{"n_layer": 11, "d_model": 128, "n_experts": 96, "experts_per_token": 6, "d_expert": 64, "d_shared_expert": 0, "activation": "cubed_relu", "moe_layers": [1, 2, 3, 4, 5, 6, 7, 8, 9, 10], "router_score": "softmax", "normalize_top_k": false, "routed_scale": 1.0, "balance_loss": 0.00717, "balance_bias": false, "router_z_loss": 0.001, "init_std_router": 0.0106, "lr_router": 0.00197, "vocab_size": 5814, "norm": "rmsnorm", "norm_eps": 1e-06, "tie_embeddings": false, "optimizer": "soap_variant", "lr": 0.00973, "beta1": 0.95, "beta2": 0.95, "grad_clip": 0.5, "batch_tokens": 65536, "seq_len": 384, "train_tokens": 492700000, "steps": 7519, "dataset": "wikipedia_en"}
Below are experts of layer 6 (counted from 0) of a mixture-of-experts language model. Rows are named router (the router's row for the expert), up (a neuron's input weights, with its number) and show model dimensions 0-63. Each number is 50 + 10 x the weight over its row's rms, rounded and kept within 0 to 99.
After each expert's rows: a language model's description of what the expert responds to; "mostly gets" lists some tokens that are sent to it at least half of the time. This comes from a sample of Wikipedia text that the model never trained on.

# expert 64
router:41 59 37 56 48 40 45 64 59 42 36 42 55 43 52 44 52 66 35 63 42 42 37 38 37 41 39 55 37 50 58 61 39 32 62 59 63 40 59 47 58 58 62 60 44 63 59 27 59 60 65 59 60 41 55 68 43 28 54 55 38 43 60 49
up15:48 51 63 59 46 52 38 50 65 47 70 49 45 50 51 53 70 41 43 65 44 62 39 49 54 64 50 54 39 44 61 62 59 42 49 50 61 39 39 56 53 52 34 71 53 48 59 32 58 42 72 39 60 35 59 47 62 50 45 51 67 56 46 27
It responds to: Articles and possessive determiners opening noun phrases, mostly "the", also The, a, his, their, this, after prepositions.
mostly gets: "The ", "the ", "This ", "His ", "this ", "his "

# expert 46
router:36 43 40 51 48 43 42 64 59 48 38 40 49 46 50 44 52 69 39 58 47 42 35 35 44 39 37 56 35 58 60 72 29 54 65 56 51 41 41 48 57 54 60 56 39 56 60 32 62 58 63 63 52 47 60 55 41 48 51 57 46 39 58 49
up0:52 40 42 56 43 49 38 56 57 49 51 49 65 49 43 32 48 50 44 69 40 65 40 47 56 70 78 57 45 39 53 64 55 70 59 49 53 60 42 64 33 48 39 60 58 54 50 41 50 53 60 73 54 46 40 33 53 46 51 54 56 58 57 34
It responds to: Final digits of years, scores and quantities, plus coordinate symbols (°, ′, ″), chemical formula pieces and non-Latin characters in tables and lists.
mostly gets: "', ", "°", "\n    ", "=", "″", "′"

# expert 45
router:35 45 41 53 39 45 54 62 67 49 39 41 46 26 48 41 68 63 42 57 50 36 49 38 34 43 55 52 44 42 55 54 44 39 71 46 45 39 49 65 64 51 57 61 30 57 63 49 54 62 54 54 54 40 60 56 43 53 54 63 52 46 67 28
up6:51 51 51 43 53 63 76 63 60 43 57 43 42 42 26 45 66 49 42 65 53 44 66 49 62 63 67 27 58 56 71 60 40 48 57 52 52 53 43 48 50 41 62 52 49 46 38 44 56 52 52 58 39 72 38 44 56 53 49 49 31 52 47 38
It responds to: Words starting Wikipedia section headings after == or ===, such as Geography, See also, Education, Personal life.
mostly gets: "also", "Personal ", "Candidate ", "information", "Title ", "History"

# expert 42
router:37 58 39 49 48 41 50 63 62 41 37 39 62 45 60 43 56 61 36 54 43 45 41 36 45 36 38 58 35 46 58 57 38 40 76 57 51 38 47 68 58 53 63 63 44 61 57 34 66 62 65 62 59 38 61 54 48 41 54 56 44 44 61 42
up0:53 58 40 39 62 61 50 36 45 40 55 58 65 43 39 46 54 52 33 49 44 54 51 44 48 32 56 45 59 39 48 52 56 51 52 45 38 34 52 45 56 55 44 62 45 53 43 61 59 47 43 41 39 29 52 38 50 41 49 57 42 53 36 39
It responds to: Paragraph breaks, section-heading markers like == and ===, sentence-ending periods and quotes, and common words like of and the.
mostly gets: "\". ", "\n\n", "== ", ".\" ", "==== ", "\n"

# expert 36
router:37 66 37 65 44 40 49 62 61 44 36 38 63 43 54 45 49 66 38 57 44 39 38 38 35 38 40 60 39 45 62 67 31 53 61 61 62 43 51 38 58 62 62 58 43 57 62 35 64 61 65 61 51 39 55 54 42 37 48 54 37 44 61 47
up0:77 63 51 61 34 50 55 63 62 52 53 38 65 56 59 51 52 48 52 52 62 42 52 48 51 62 53 39 68 61 63 63 42 62 43 59 60 48 53 61 51 32 72 42 52 59 45 61 45 40 57 66 51 49 54 47 61 49 55 52 67 42 57 49
It responds to: Modal verbs like would, could, will, prepositions and auxiliaries mid-sentence, compass directions in route tables, and table pipes.
mostly gets: "would ", "will ", "should ", "could "

# expert 23
router:45 48 37 59 50 33 46 65 63 45 34 45 48 44 52 48 46 68 40 63 37 47 45 38 62 40 42 60 35 50 59 44 42 46 62 54 38 38 48 41 53 54 55 55 38 53 61 38 59 55 66 56 54 40 55 52 26 60 55 65 49 51 53 50
up6:23 56 56 45 49 57 62 54 60 48 55 42 58 58 42 47 16 48 66 57 68 40 48 48 40 40 48 49 47 53 44 80 39 51 45 45 43 58 55 39 62 63 29 59 48 51 57 62 52 67 57 47 37 56 34 65 60 52 48 48 67 39 44 48
It responds to: Dashes, colons, periods and ordinal endings inside numbers, scores and rankings, such as No. 25, 2–0, 4/5, 12.0.
mostly gets: "′", "–", ":", "nd ", "rd ", "finals"

# expert 29
router:36 70 36 57 44 40 47 67 61 43 39 36 62 43 58 42 51 66 35 57 41 42 40 40 42 36 33 53 38 45 60 47 40 52 65 60 51 39 50 46 61 61 62 62 42 60 58 33 62 62 67 65 56 36 57 54 48 39 56 58 41 41 62 42
up0:54 62 39 69 43 65 55 56 48 56 38 45 65 48 56 43 37 57 55 43 46 55 50 72 45 59 53 47 50 64 56 48 37 54 60 47 41 59 46 48 65 72 71 35 37 79 53 71 33 56 62 59 55 45 49 49 49 40 51 49 46 54 57 58
It responds to: Month names, years, table separators, scores and punctuation in tables, infoboxes and coordinates, such as September, 1993, (23).
mostly gets: "September ", "June ", "August ", "November ", "|---|---|---|", "|---|---|---|---|---|"

# expert 4
router:37 53 35 49 46 40 50 66 62 51 36 38 57 41 51 39 56 66 38 54 46 36 36 35 39 39 37 58 37 51 59 60 33 39 61 57 55 44 50 32 54 68 63 68 39 59 64 31 58 56 66 62 55 43 56 62 34 34 46 57 35 45 62 46
up0:25 36 58 62 57 47 50 40 55 56 45 25 51 52 44 46 27 41 52 50 63 43 50 50 47 60 58 44 53 52 57 60 46 69 36 61 42 35 50 54 39 44 59 54 46 45 59 62 52 45 52 50 54 47 23 61 49 38 48 52 45 64 67 53
It responds to: Subject pronouns and possessives like He, She, his, role nouns like father, director, coach, plus table-cell pipes and dashes.
mostly gets: "He ", "She ", "His ", "Her ", "students ", "coach "

# expert 9
router:34 56 40 66 36 42 51 58 56 43 42 41 65 46 62 43 59 63 34 62 47 44 31 45 41 42 41 50 42 39 56 64 47 39 74 51 67 47 51 67 63 52 61 48 37 59 62 41 60 54 63 58 51 43 60 56 44 49 58 63 36 44 58 42
up0:54 62 59 39 53 61 53 48 40 42 36 49 69 57 31 46 44 62 44 54 65 62 59 54 55 48 54 43 46 59 60 55 42 64 38 53 51 50 33 50 43 65 51 43 61 23 40 35 61 68 43 64 37 65 49 65 46 75 59 43 44 46 57 49
It responds to: Opening pieces of longer words that need a suffix, such as publ, progr, exhib, artic, occ, where ed, es, ing follow.
mostly gets: "publ", "squ", "progr", "comb", "sup", "exhib"

# expert 57
router:36 42 37 55 48 40 52 64 65 45 38 42 62 43 55 43 55 64 39 51 47 39 41 36 41 38 37 54 34 53 59 49 36 45 63 52 64 40 47 53 60 40 61 62 40 59 61 37 60 56 65 62 66 39 57 54 43 37 52 60 30 43 61 45
up26:55 45 29 39 37 67 38 54 47 41 26 38 45 65 46 46 55 63 50 64 47 47 65 42 42 62 48 42 68 36 47 45 66 61 48 59 67 53 54 41 22 46 64 56 56 67 47 53 46 36 54 48 63 68 56 43 52 45 51 55 52 45 57 47
It responds to: General connective tokens in ordinary sentences, chiefly and, commas, semicolons, line breaks, and He/She starting a sentence.
mostly gets: "and ", ";", "but ", "He ", "She ", "has "

# expert 0
router:45 60 34 46 50 36 51 61 58 49 48 46 63 34 40 36 49 64 32 63 44 41 35 44 52 40 38 58 30 48 68 61 50 34 53 50 54 38 53 37 49 48 56 53 40 59 67 42 57 71 65 67 48 35 57 39 45 52 69 54 37 29 59 44
up15:71 48 36 54 47 52 46 45 39 47 56 39 45 38 48 53 51 46 37 50 57 53 66 62 51 43 46 56 52 53 57 53 55 46 38 37 60 59 48 42 33 68 42 42 56 41 40 55 57 55 53 41 46 59 35 41 42 38 56 65 50 44 28 54
It responds to: Inner pieces of personal, place and Latin species names split into fragments, such as Bra in Braes, ott in Hottinger, old in humboldtianum.
mostly gets: "Han", "oug", "Cav"

# expert 53
router:42 53 40 40 41 42 42 58 56 40 46 42 42 48 56 31 53 64 39 60 48 39 40 45 31 42 41 48 40 44 57 64 37 59 57 21 58 44 47 45 62 41 55 56 45 60 67 46 60 70 59 56 51 44 63 59 41 53 68 59 34 34 61 42
up0:55 57 55 35 50 55 68 59 50 42 49 67 51 56 42 52 58 53 56 52 41 42 39 46 72 45 62 68 57 50 54 50 71 61 40 45 50 43 41 65 43 36 58 62 47 44 44 58 43 50 66 39 37 47 52 51 50 58 51 62 45 61 53 53
It responds to: Stems of verbs and abstract nouns cut before endings, such as continu, arriv, conduc, termin, cann, occurr.
mostly gets: "continu", "conduc", "arriv", "refl", "foc", "invol"

# expert 55
router:40 58 36 47 49 36 47 60 61 44 35 40 69 40 58 47 58 63 33 58 44 45 38 37 46 36 38 60 38 46 61 64 31 51 63 52 48 38 36 60 60 42 61 61 43 57 62 35 59 61 68 61 56 36 54 64 44 42 42 61 37 45 59 47
up6:28 54 50 62 68 48 47 61 38 51 48 47 33 48 68 35 55 69 54 45 39 51 48 40 52 47 32 55 47 36 50 52 56 57 64 54 47 39 51 51 48 45 39 47 68 47 35 29 47 56 56 32 45 48 54 60 51 45 46 47 41 54 47 46
It responds to: Line breaks ending bulleted list items, plus commas and closing parentheses ending clauses in prose, such as 1891, where.
mostly gets: "\n", ")", "\n    "

# expert 44
router:35 58 36 62 43 44 48 61 52 42 40 39 61 45 56 40 52 62 39 57 41 42 41 48 49 39 37 56 43 34 61 76 40 73 54 37 63 46 59 34 57 37 60 52 51 73 62 40 54 63 63 64 62 41 62 60 44 33 50 56 41 37 55 54
up0:32 45 59 51 45 54 54 48 46 59 56 43 51 50 39 52 68 37 57 52 61 31 45 49 60 44 63 48 62 52 55 61 68 39 48 58 59 47 45 28 40 33 65 48 46 68 50 45 36 65 40 61 42 71 36 49 52 37 29 40 52 49 48 59
It responds to: Endings of personal names and nicknames, and epithet "the" after a first name, e.g. Joey the Budgie, -ov, -inson.
mostly gets: "ove", "ardo ", "You ", "ov ", "ev ", "ason "

# expert 15
router:45 69 38 53 35 41 47 61 53 32 40 39 52 51 59 49 44 60 38 65 47 46 49 36 53 38 44 52 44 40 59 66 22 45 62 42 53 45 49 45 59 40 64 71 45 60 59 39 67 51 57 60 66 38 55 70 38 44 65 57 47 46 59 40
up0:48 49 59 41 50 52 54 33 54 51 44 36 66 43 38 48 67 56 58 28 38 44 34 47 37 40 51 36 48 34 45 58 55 47 42 56 48 65 40 43 71 47 64 52 46 68 54 48 37 44 55 61 53 46 35 53 50 52 44 26 50 42 67 43
It responds to: Finite verbs and auxiliaries in narrative or biography, such as was, has, became, served, and verb endings like ed in refused, trained.
mostly gets: "has ", "have ", "been ", "became ", "served ", "had "

# expert 33
router:40 54 37 46 40 40 49 65 57 45 40 38 45 43 56 47 49 63 37 60 44 44 43 37 39 37 39 65 35 46 57 57 39 39 66 67 76 45 44 47 59 59 59 56 46 51 63 36 57 60 67 65 46 40 56 48 28 47 54 55 36 47 58 33
up0:53 42 38 42 48 63 56 57 65 42 50 61 48 42 54 56 55 46 48 71 41 45 58 44 47 44 45 58 66 37 44 45 40 56 67 52 44 52 65 53 59 45 52 54 35 37 41 41 55 56 46 56 44 49 55 40 52 56 28 56 52 48 55 68
It responds to: Single letters or numbers naming groups, sheets and dates in sports tables, such as Group A, Sheet C, September 18.
mostly gets: "yards ", "metres ", "Democr", "Motor", "counc", "Player "

# expert 66
router:40 51 40 49 44 40 53 62 62 41 35 39 48 43 52 42 53 67 40 59 40 40 39 37 28 38 35 60 37 38 61 52 44 45 60 41 43 38 37 38 59 44 62 62 44 58 62 36 59 57 64 56 48 40 57 59 36 37 58 59 37 42 59 41
up0:55 46 52 43 39 53 64 54 51 50 41 59 57 57 50 39 66 30 61 63 52 59 53 45 49 49 51 57 36 38 52 50 63 45 58 71 36 67 45 62 50 67 55 59 28 70 37 62 47 32 59 50 52 54 49 47 42 42 58 53 39 30 41 36
It responds to: Ordinary mid-sentence words and suffix pieces in prose, like career, season, later, -ent, -tion, often in sports or biography text.
mostly gets: "career", "However", "season", "History", "life", "play"

# expert 47
router:46 55 38 54 38 37 62 63 54 33 39 48 71 46 63 38 59 62 37 59 38 43 40 43 64 37 36 49 41 51 61 43 44 51 56 39 60 40 49 74 58 49 58 52 44 59 53 39 56 64 65 61 55 44 63 38 52 21 47 55 32 41 59 45
up0:45 65 51 55 41 52 53 33 58 58 48 51 69 45 63 49 48 58 62 59 47 62 53 62 38 65 43 51 45 30 52 53 67 39 62 63 57 41 59 50 56 58 45 34 43 44 50 63 51 60 44 58 51 34 41 37 44 50 55 59 41 46 57 66
It responds to: Short letter pieces inside names and foreign words, such as accented ü, í, á, or the s in vs.
mostly gets: "ff", "ond", "ild", "ild ", "ü", "augh"